config.toml
n_layer = 11
d_model = 160
n_experts = 32
experts_per_token = 4
d_expert = 32
d_shared_expert = 64
activation = "geglu"
moe_layers = [2, 3, 4, 5, 6, 7, 8, 9, 10]
router_score = "softmax"
normalize_top_k = true
routed_scale = 1.0
balance_loss = 0.00203
balance_bias = false
router_cosine_scale = 10.0
shared_expert_gate = true
init_std_router = 0.00682
lr_router = 0.00125
n_head = 8
n_kv_head = 8
head_dim = 32
vocab_size = 10310
norm = "rmsnorm"
norm_place = "pre"
norm_eps = 1e-05
positions = "rope"
rope_base = 10000.0
rope_fraction = 0.75
qk_norm = false
attn_scale = 0.177
tie_embeddings = true
parallel_block = false
init = "normal"
init_std_qkv = 0.0395
init_std_o = 0.0
init_std_up = 0.0395
init_std_down = 0.0
optimizer = "soap_variant"
lr = 0.00317
beta1 = 0.95
beta2 = 0.95
weight_decay = 0.037
lr_head = 0.00898
grad_clip = 1.0
warmup_steps = 200
schedule = "wsd"
decay_fraction = 0.699
decay_shape = "sqrt"
final_lr_fraction = 0.0
batch_tokens = 65536
seq_len = 1024
doc_mask = true
train_tokens = 557000000
steps = 8500
dataset = "wikipedia_en"
Below are experts of layer 2 (counted from 0) of a mixture-of-experts language model. Rows are named router (the router's row for the expert), down (a neuron's output weights, with its number) and show model dimensions 96-127. Each number is 500 + 40 x the weight over its row's rms, rounded and kept within 0 to 999. Numbers have three digits each.
After each expert's rows: "comes before" lists some tokens at least twice as common just after its tokens as in all text. This comes from a sample of Wikipedia text that the model never trained on. Tokens count by the router's weight.

# expert 16
router:588485479512478478436537534482484447489561503481451536452421485576442468461487524501471459458551
down0:494488527494490513538512490509470537435418551537471566468477501495530538547525448475478518431499
down1:525541470425445483512465542516499588480506451612544535525477457477520526477459478488547529503467
down2:502538463546512477544517466527466511555470449524476506457580465561549437509485506524503426549533
down3:526486504529506450510481551582481520453520492492469569527538528386493478516500520505487471466500
down4:593551553471503503439496511451543507517534551498467482475461553526506443467479462467447450459491
down5:485426505524524539494520509517448469521539418414516525477445546528505458489550463529574457422511
down6:491537559482471447505472495505525482380555473438494531479471515571512561493486506614450442465491
down7:498546506494502482553573493545553496453553472455563450484503531462496548559426431496528415447505
down8:513502531394547555456477428474471474525477435526438456552478435465536509514455430479479500516458
down9:543553431526579515557466524491484497504552509512466536452489518483542482556488519493524582541478
down10:480533501477523515467465480500506531444496521424499508474499521471492494466433539515466499489522
down11:500522520508533508483530507477478450568486511511393486538532505547502517520525575532521577499539
down12:476554502505511480496500468503412511455476530488460535475462566545530505440563555405447508441524
down13:498471510487568551506509494499501483503482495470595523518510535502413416507485569464502527504480
down14:529486560499558519511500498470461486488490471542476511435512558453517455408473497501529480494486
down15:496536490471496527506522601505452510511503445475453539490449489483507518438484516514455524596530
down16:492545544491528425529477491516485530436450544571538500599530506490468492436458484465500488523570
down17:510537505569475504456575522537475547494429462528477514463565446481481470464498543501555509507476
down18:549515493518469455485532508475511549520527586436581467564582488510469537579483505464524494548415
down19:555462569506519472485497512532547517530455474509457440446523453449492553459543500437564552528515
down20:569508487498529489507486507431477486543538461565506474478485459534542550527488507494462476404545
down21:490484534472447546549467504457546415505550523496536478465466518415489482501475505528533558418548
down22:485487433577490566531510572502442542503551516493437517569500489513472544503478483548515504571528
down23:547507475522507431483559426514480561572473488503512491507574495473533556518509509476557476538535
down24:447507502511438480504481533528496590454569507555461422476505513472501489514478461485426509467513
down25:460545541462484429417422500459512512496488457550525541506500555520472536519509439474390546478500
down26:522540480540467527550474457524573577463524455499572508538501602487519506551527466485529519584546
comes before: "\n", " ", " 0", " 1", " 2", " 3"

# expert 19
router:484528502555520442504519489512467558426561544477531483510550551457525379471508558493512528512517
down0:421556477520409538524523530502532427520467467476446502475520512533459493466520504480469448509477
down1:453534483530485473501439561476520479447480459485531526516522525535520528498508463511473488434437
down2:501533546529418521477564481483546411495514501481421454451501511467526516452600453512457494539584
down3:535509560492506464486476462505499478537437495483495516465482545490444509461532514479516599569491
down4:410552536480438451528409518522513537524584519496508471493490530589478505527540462539495417477511
down5:530530465511434449559512569450463443513505508513449514515516540560477450513488538467524442512580
down6:532517514457513472482557555527438545458564648553554515475557464528492500536476490524527479504521
down7:540556534481452479525489568527466470556560559569489550452517507495451505447485510499492511572476
down8:538548532532452563553473448515484492551524466475553508491443489475521406451450539498529525556462
down9:470541430538466529531535496581522482551470443566575506422545505538480441499515505494519426504493
down10:473506426569468467459523572527431536511603553517569536493483522601437535533523472581470486526501
down11:466506459517505478452529468537535547507510537459457494523487448462485466482483465489494567529578
down12:465467480541520518561539481487495595490529494479518476464485484423530511392514519534511485482546
down13:527532535466500515500538420495534461495431526489514524458467595498411446532515518504507553552585
down14:474563542477529528513520510553465532489529583508498551566467501538527561533487462503500464473538
down15:460429514515522477515485521493592481479476496533524505582492522556511466486508504506470537461441
down16:545487533457501463562505513456535431582534452511551511540464501507485535509523507501548510459475
down17:512393529434504518520527546511507431520473469469592496449495528435476507556500405522498485548539
down18:523452494480473501498452464466540472502502482504492515493497520504470558494505455494589528504522
down19:487590483527438452486493500545524505494561458514443553449467514499513456494500559515530519541471
down20:576497486537513543489489539440519490497513471479483523498569525434443549559541505580487504495580
down21:532487489486530495475557470510532478509502477509464433525540525525516497490533527517502502449502
down22:525511495440533551449474453480517497524455477495519444526491485614480561532502508499517542541486
down23:447513460506442483468474520503613545538415452525469451491454507500464525512542418513554506530505
down24:529529506511499558504498503490400541436493531531482472576542597474397475466503502512528447485496
down25:447490556452467517438559494578465458503503482491551449534552543447496519478538490485440528491532
down26:489477497489500495467440522462554518465417562589556486520515469494484635545537497569471415494528
comes before: " |", ".", "–", ",", ")", ";"

# expert 29
router:530523494482462448521525475485472455473466507531495517584491549440437561505528518552512548479424
down0:591541475528524501563511492478436532530487519448477481486546585499507494449515536504472398591489
down1:501512539557572458545564438485510498551500512512531560527511574519472464467478484494490505523476
down2:446496439544481507507513511474521395521388529477407534552588505577505449470527481481501528458471
down3:445509529467454545428465501560508545541499506454466472487391517450492547430522507538481520532499
down4:549551530498519511549502528534498496507589505485444497500525581494500522548522473474516542477500
down5:445519501554551499509517458508471548492557521545522558492558521580486517472521500443506570560455
down6:499597502459473483551585586436476545457517599504463493489475499522522482528508456481554396539516
down7:519526503501484610527573505484433472521480469559502458543545527441505530484446429500459441538473
down8:519452496558568510482477479460439533497506507482501447413475459486580454458508459437461522481530
down9:523510490403511496500527503503525455479468522455477482553479513509453499561521510602523445551503
down10:523559469456557556504468482496506493408531437421516484520559479510538456554510570517527430583488
down11:596453547575546483532493542492429434576555490520558547476516524497437450526467436489541489491525
down12:493481471457515516495503436519510524593506578511494494531524471420501470548533534503484472463521
down13:561393513473473478509533509471499437513503428515505486453588571514527535466525475505468454535499
down14:544433486521581520492492516481460466480559472511485475456534429518506509507449538534528468522452
down15:513467559475490475484533451531530488514473534462551492456459510531499383454470525501437503464540
down16:472482503547464455541505504480462539527489429575553580489460521492452508499510551475569531547444
down17:500479446506452544484400441500552540523489501494541446521479506527511476509525456543574462441528
down18:458467468531490412499523468543483508419443499401552426540477489471476548515459524515547473457452
down19:446524532515479381515509502552433581489454492588480467430491544532493560568507463509516493473492
down20:478530442465456497520500515492522496599465513466478489529519506509467494445428433479481544505528
down21:449500490517523461494510526563494592464433538580518500462526521510474418489496510503458470506504
down22:518516477489493432491533497536437500481520471538522556492523520552485466520509468475511505462542
down23:438531473587561454527513495513519544511526466560439476521526527568474524465497434443452459512500
down24:528448539431535503451493484497503507503436492536529521470461454499534554504424584563574515426570
down25:492475461501408487474497468555522463534462461494524534466474535514564556474524437483466477423527
down26:524464543525588480467503454487476443465526503512488502554544507519486496474552481470520441491485
comes before: " the", " a", " in", " by", " to", " his"

# expert 2
router:523546513527503478504527438475522513470490491496514566544452474445468484508440469536577456459519
down0:419493523484522462547453476477544493502388433496505501510517490482557588502489504549520526537509
down1:505518490538519464439560473512489521522576425534376462541495467496576465511479582444484523566491
down2:471458447469446495467506459569440473464493478554473464533442514488532529480459479492559505504524
down3:506543542490508435477492547531442569551556538500512451505500506570455493488490519467501546476530
down4:485529495517542505536546558512510472505525537575525501527554498521432447559460542475507499483517
down5:486493469441497493481478432548544515488478527471426475548527493550548537523483525468559522554567
down6:542487458553421469511493458506561497465547467503593482506532455557510496536483503512574517512456
down7:477453519485469474492493529487435457550520534517627524551461453511522513554593553498485538516459
down8:536498579477495518462544530566527543555485474510457483550511516481467481509474575464517400502457
down9:504529488470537435507431572545514491567481508482400519447483529410522523497534516535517553482489
down10:507462468517503533491485459489558491470473521427494562490528510494455559505510492568497493384480
down11:481487514506501634461559529469534476497478503474541505513558465474523460604457485454458512541484
down12:507481465505517601513534503406495576411497568537464475507459442578562474470506486497591433529460
down13:507492496456557471526537500531540515510464526491480483519503543531584466507465483460509521552486
down14:535368494559513474490498575549467425521465457435495551543549578464442500547465470454504476493485
down15:453488473468497549468540534453470425488482532523494520563538510499586538574453475498479518517489
down16:486598518539489435456535472537526539463417523586491523496466482488467575521461513568524503480474
down17:548417477450555503497506525522505503536476482536520481564542460600520499436588471437465536552478
down18:464495464516523487562490511479482505509499532537490542508553546515508510489439506529443453499480
down19:550541492465469486544500546553576456524475455490480523494449523489477468476491572450455523502526
down20:424491541533457477500484493485544522526501464444501519503464459482518449520523507513488569477469
down21:480449529486451487541522467469497444517414481475499517525482438566487581506516473486495517450473
down22:511426525465557505462416550425544496462494453521497520474477499449507494474537512483458538495538
down23:442379412501495531563438454475470466482489584471563492473496478522518454482511446454532512513523
down24:511536506453440483468537467477467484484481481477520483490511531501489456471405552577526480498562
down25:488479526461506488537442502496501468569498535501495511522483445479519497402468532478501418496471
down26:487502552462379523472504473518491451556571478525536515433445483437571477516535483587506471473520
comes before: "\n", " The", " He", " In", " It", "5"

# expert 14
router:523490479484511517505600548485450443493531436520514550506455503413505554438476511541494610508491
down0:543486474497532529456491507512446486458536540558599509594488480433539509498509514506516488479460
down1:493536458506444542510483427439476516494516526479501470485513422556500508456520517510430527550533
down2:438491473466586516512475545537549510397438518456464487531525501523525497487486527435512485542489
down3:443487495534470562519458569514538548513497544506511546381511532496444430581525486479469518485534
down4:481560449538501526498492530541448532436536518491542499442483412519541551390488464499418593514527
down5:567448490468445507517518485583453513478497508535515546518521471530469539432466501476470474491478
down6:488445469515556463576476457527570505557411471518473479498538503477431514569496480512468489500466
down7:526544568493489487465484552555511540446499498450493531561495488576546490537539542536484522495504
down8:438468512513479500489534466504447464487523474459516458560415502514500519500487461542483556452449
down9:533492470537453504475579488528518456499500411471514524451467543532514465461505542460507436538527
down10:469558485513531488478518542505472503491495545566574514479486514548444522557524484404540462528550
down11:487502611602511546477490480558496508475506533485502534590491484469573472486558441476513416474505
down12:515507482557514488466368557503540511501546496528502441479549517481499518430469429493550460461479
down13:510435514473536566507489500453553460481513563421479508563502518479545493498560483498536507503472
down14:534542540519508520454506495489583469459522555496528457504442532500500443494446515496483595459534
down15:478545528560518505518532504540555504484418480510489462485448472525525550478440463440467556445560
down16:487540542505499507521558409504499540534544524458496531582492520526536450550443490450499500458479
down17:516480496511460445591496518491533515492476474486527562559540524545475493483496463525575403574469
down18:441455530470540481516536541476438522466519470403605464481581552537395535499445521491472449500475
down19:501483519479554486508518537452535558525535565535439528521507531506504503462478549467465502557487
down20:593530541468481444457493491487554499577469501424503487490507463520517526508583509504472537540511
down21:518388623510453523488496489436521509475493415484468445510440574531464471495502494467506504474500
down22:423538503476497544531546508500501528486516509476478491515568496507435484518531512452465500548474
down23:493481500521498464497455498608451592523505539490579552439511479488390563509516519499504551501441
down24:521466470449399502485515490558470566463497530505539541550486506570479538488447516480484456515513
down25:502532492565399498517521521479499428505526522462551521525516527499566451495455494475446446461599
down26:493507520526471477498422509508524531563497513455544479454493509493551467552494538492428615513487
comes before: " the", " of", ":", " his", " for", " birth"

# expert 10
router:462535481438484484495534511599489531495535472539543505492497433577482542444490522478429508572559
down0:477540479524497512546501506495485487497535438521495550533474472544465487424538506520455561462445
down1:472519491489524546491417448439576514470495521515521571494460559485502511423403510522537444537415
down2:554523570567522497525442453508545527503505464501446477520524481533614494543482490624504531543502
down3:483513531505385546478504463447521537571506476498510454504482576550488546441537514494514495506531
down4:500498533502484485523478555576434544455567513491608451506556459486464561476488495445475459506484
down5:425525496445544501459510541518576474561500475390422536439457538489544484612568515552474516533480
down6:469568461503433511547551548519493498487511510556503478492543513496514446536520476457509510526500
down7:493505562499545463515522528460486502522465501436562487527549506501536482534457483539538493489481
down8:450451549530500537541516413517498471457521451564493471514504468523504526502533569523535514533604
down9:547505497542528500595466493499398432548493548529492484530457475512455442447472501481580479468550
down10:540570451447532514533469495540535460417430538443491517546461488564483473515498508514472496525514
down11:500489452493458528541521477471529529538503457535472439504451462500499515464499497540484481527502
down12:451485489455516421541524445475487494476541555511541477446474546511549456472444537506516531517497
down13:478515468449501411427494481508518514539518541462497515501486430544574464458539529479453465537463
down14:461476482482501460549447521477408448433446487388549507483454521456475441526436533543552529483452
down15:440410537511520530544520535493452532527479414542467472532509527517465521579520404508474505496543
down16:511500525453479531540501489449487472495507526484476483516502480441477523454551430458534458506448
down17:516588486465450593535478532474515494510483550461461449550493485502417538510405493524605469557488
down18:504556499468532445501551519468499490517477496535486470525488439436537538455498456462541502497394
down19:507561452476505531429420522518560519536513469540551418497530487508566527528539515454527452443536
down20:508461485500480540452491508533460492533452493565523448487524471503507568474516456445475434541512
down21:477457461476457541487542534467491503437458470560595493530497517591507535519569544568494473541491
down22:570500592493506387520486549561446478467519483466479585566504537517555453472563524407455523465469
down23:572456490537448543485445567506517432519516441491533461526495542401491498506545416476535518449467
down24:477491460507563481516478461516493449460482509547490407619485540531456510489460468528478542517512
down25:468419510561490531461490485533573517510444488428480456530464547399466475438439477483432475473485
down26:542474571583484474506504476510456519526438543487510506550479481409479478572506576548480528539503
comes before: " of", ",", ".", " in", " and", " for"

# expert 6
router:485581526529559515447561584479463491583553491546441502538488488408489531513487549558448416457504
down0:420527462513471471489522535453473501531524459474583484497515404531472546534530552520515501462469
down1:543469580446482537571581594542472437477414524504447551509464447464517468479521505510576491547520
down2:466454472545469503500445453555494588550444468539511489513419494471493493493537530527516515585500
down3:431475513466472453472480572485536433442560450514507391586522433547510561521580510430496459500514
down4:491477461432460525541512440512482444513454509539513468428530556475500503506482470536406476473560
down5:464505558568500502585492409450520547564470513520481496541505448526482457518537512413503539490498
down6:446571479558491476423479540497469503498467419543601519465520464481490487424514509491513510517517
down7:572570497488528492567471512578521512503488510506577490541557500472531497489490448524413539535472
down8:553480449511431513506465438580523464454463493445522592477454471528592481540561525525486530503482
down9:475517495522519546490573550495524573472405490468412503426511488503451459445585560560470503497453
down10:469507562461518544499564464520493437590520509432475487517501440506510557503563529522588547496539
down11:499542468472479536500508438464522581481590522477494506476499525478477504413540493516501485487524
down12:472436440520495483513478470552496555454511468466418507548447483538479442513494499500529568478545
down13:464499571577503455529499504519481538488533578461480525462546486493442492510521471499465537503567
down14:460476421545471534516496535497446526447597520543472504571477478555465487420505416510513560483486
down15:553492471497507519553533558510521514533493424441495524491501573530528394517566490492550529458496
down16:529582558507497476415526511528448491538552458503509552553559470465460482535571500469523444493560
down17:480480476472530518510506480470520554418434433460480440544485443472456528499503480547524575493506
down18:537464513561439487471548473507499499500501467419450544448478522485490487521506488487456462533497
down19:482588528558506497528403502489471483493437530493500551497450469542479536518444512546478503455448
down20:521614476523508524492560503455480409480466528522448498506479471571529502525518486487470562474513
down21:468529520534440561495547558474450437485465480586511485417469477422532492473486520545492504537540
down22:449491523545449515506483487463505489477431458464488549530511500457589544568488481445463551451494
down23:506502525534469447488444510507472521426449492442573500490477498550429473494548484522496462515476
down24:485490447475519517529488559497476443443478521520593480492418443427515501518510498537569529491422
down25:508499417508479531444448454525516460464468520539472522514484469428449528508516505524524552530503
down26:512514523471510502527565530431525561532569472526459495448461466471472525463447516599511542538525
comes before: "|", "-", "\n", "==", "The", "==="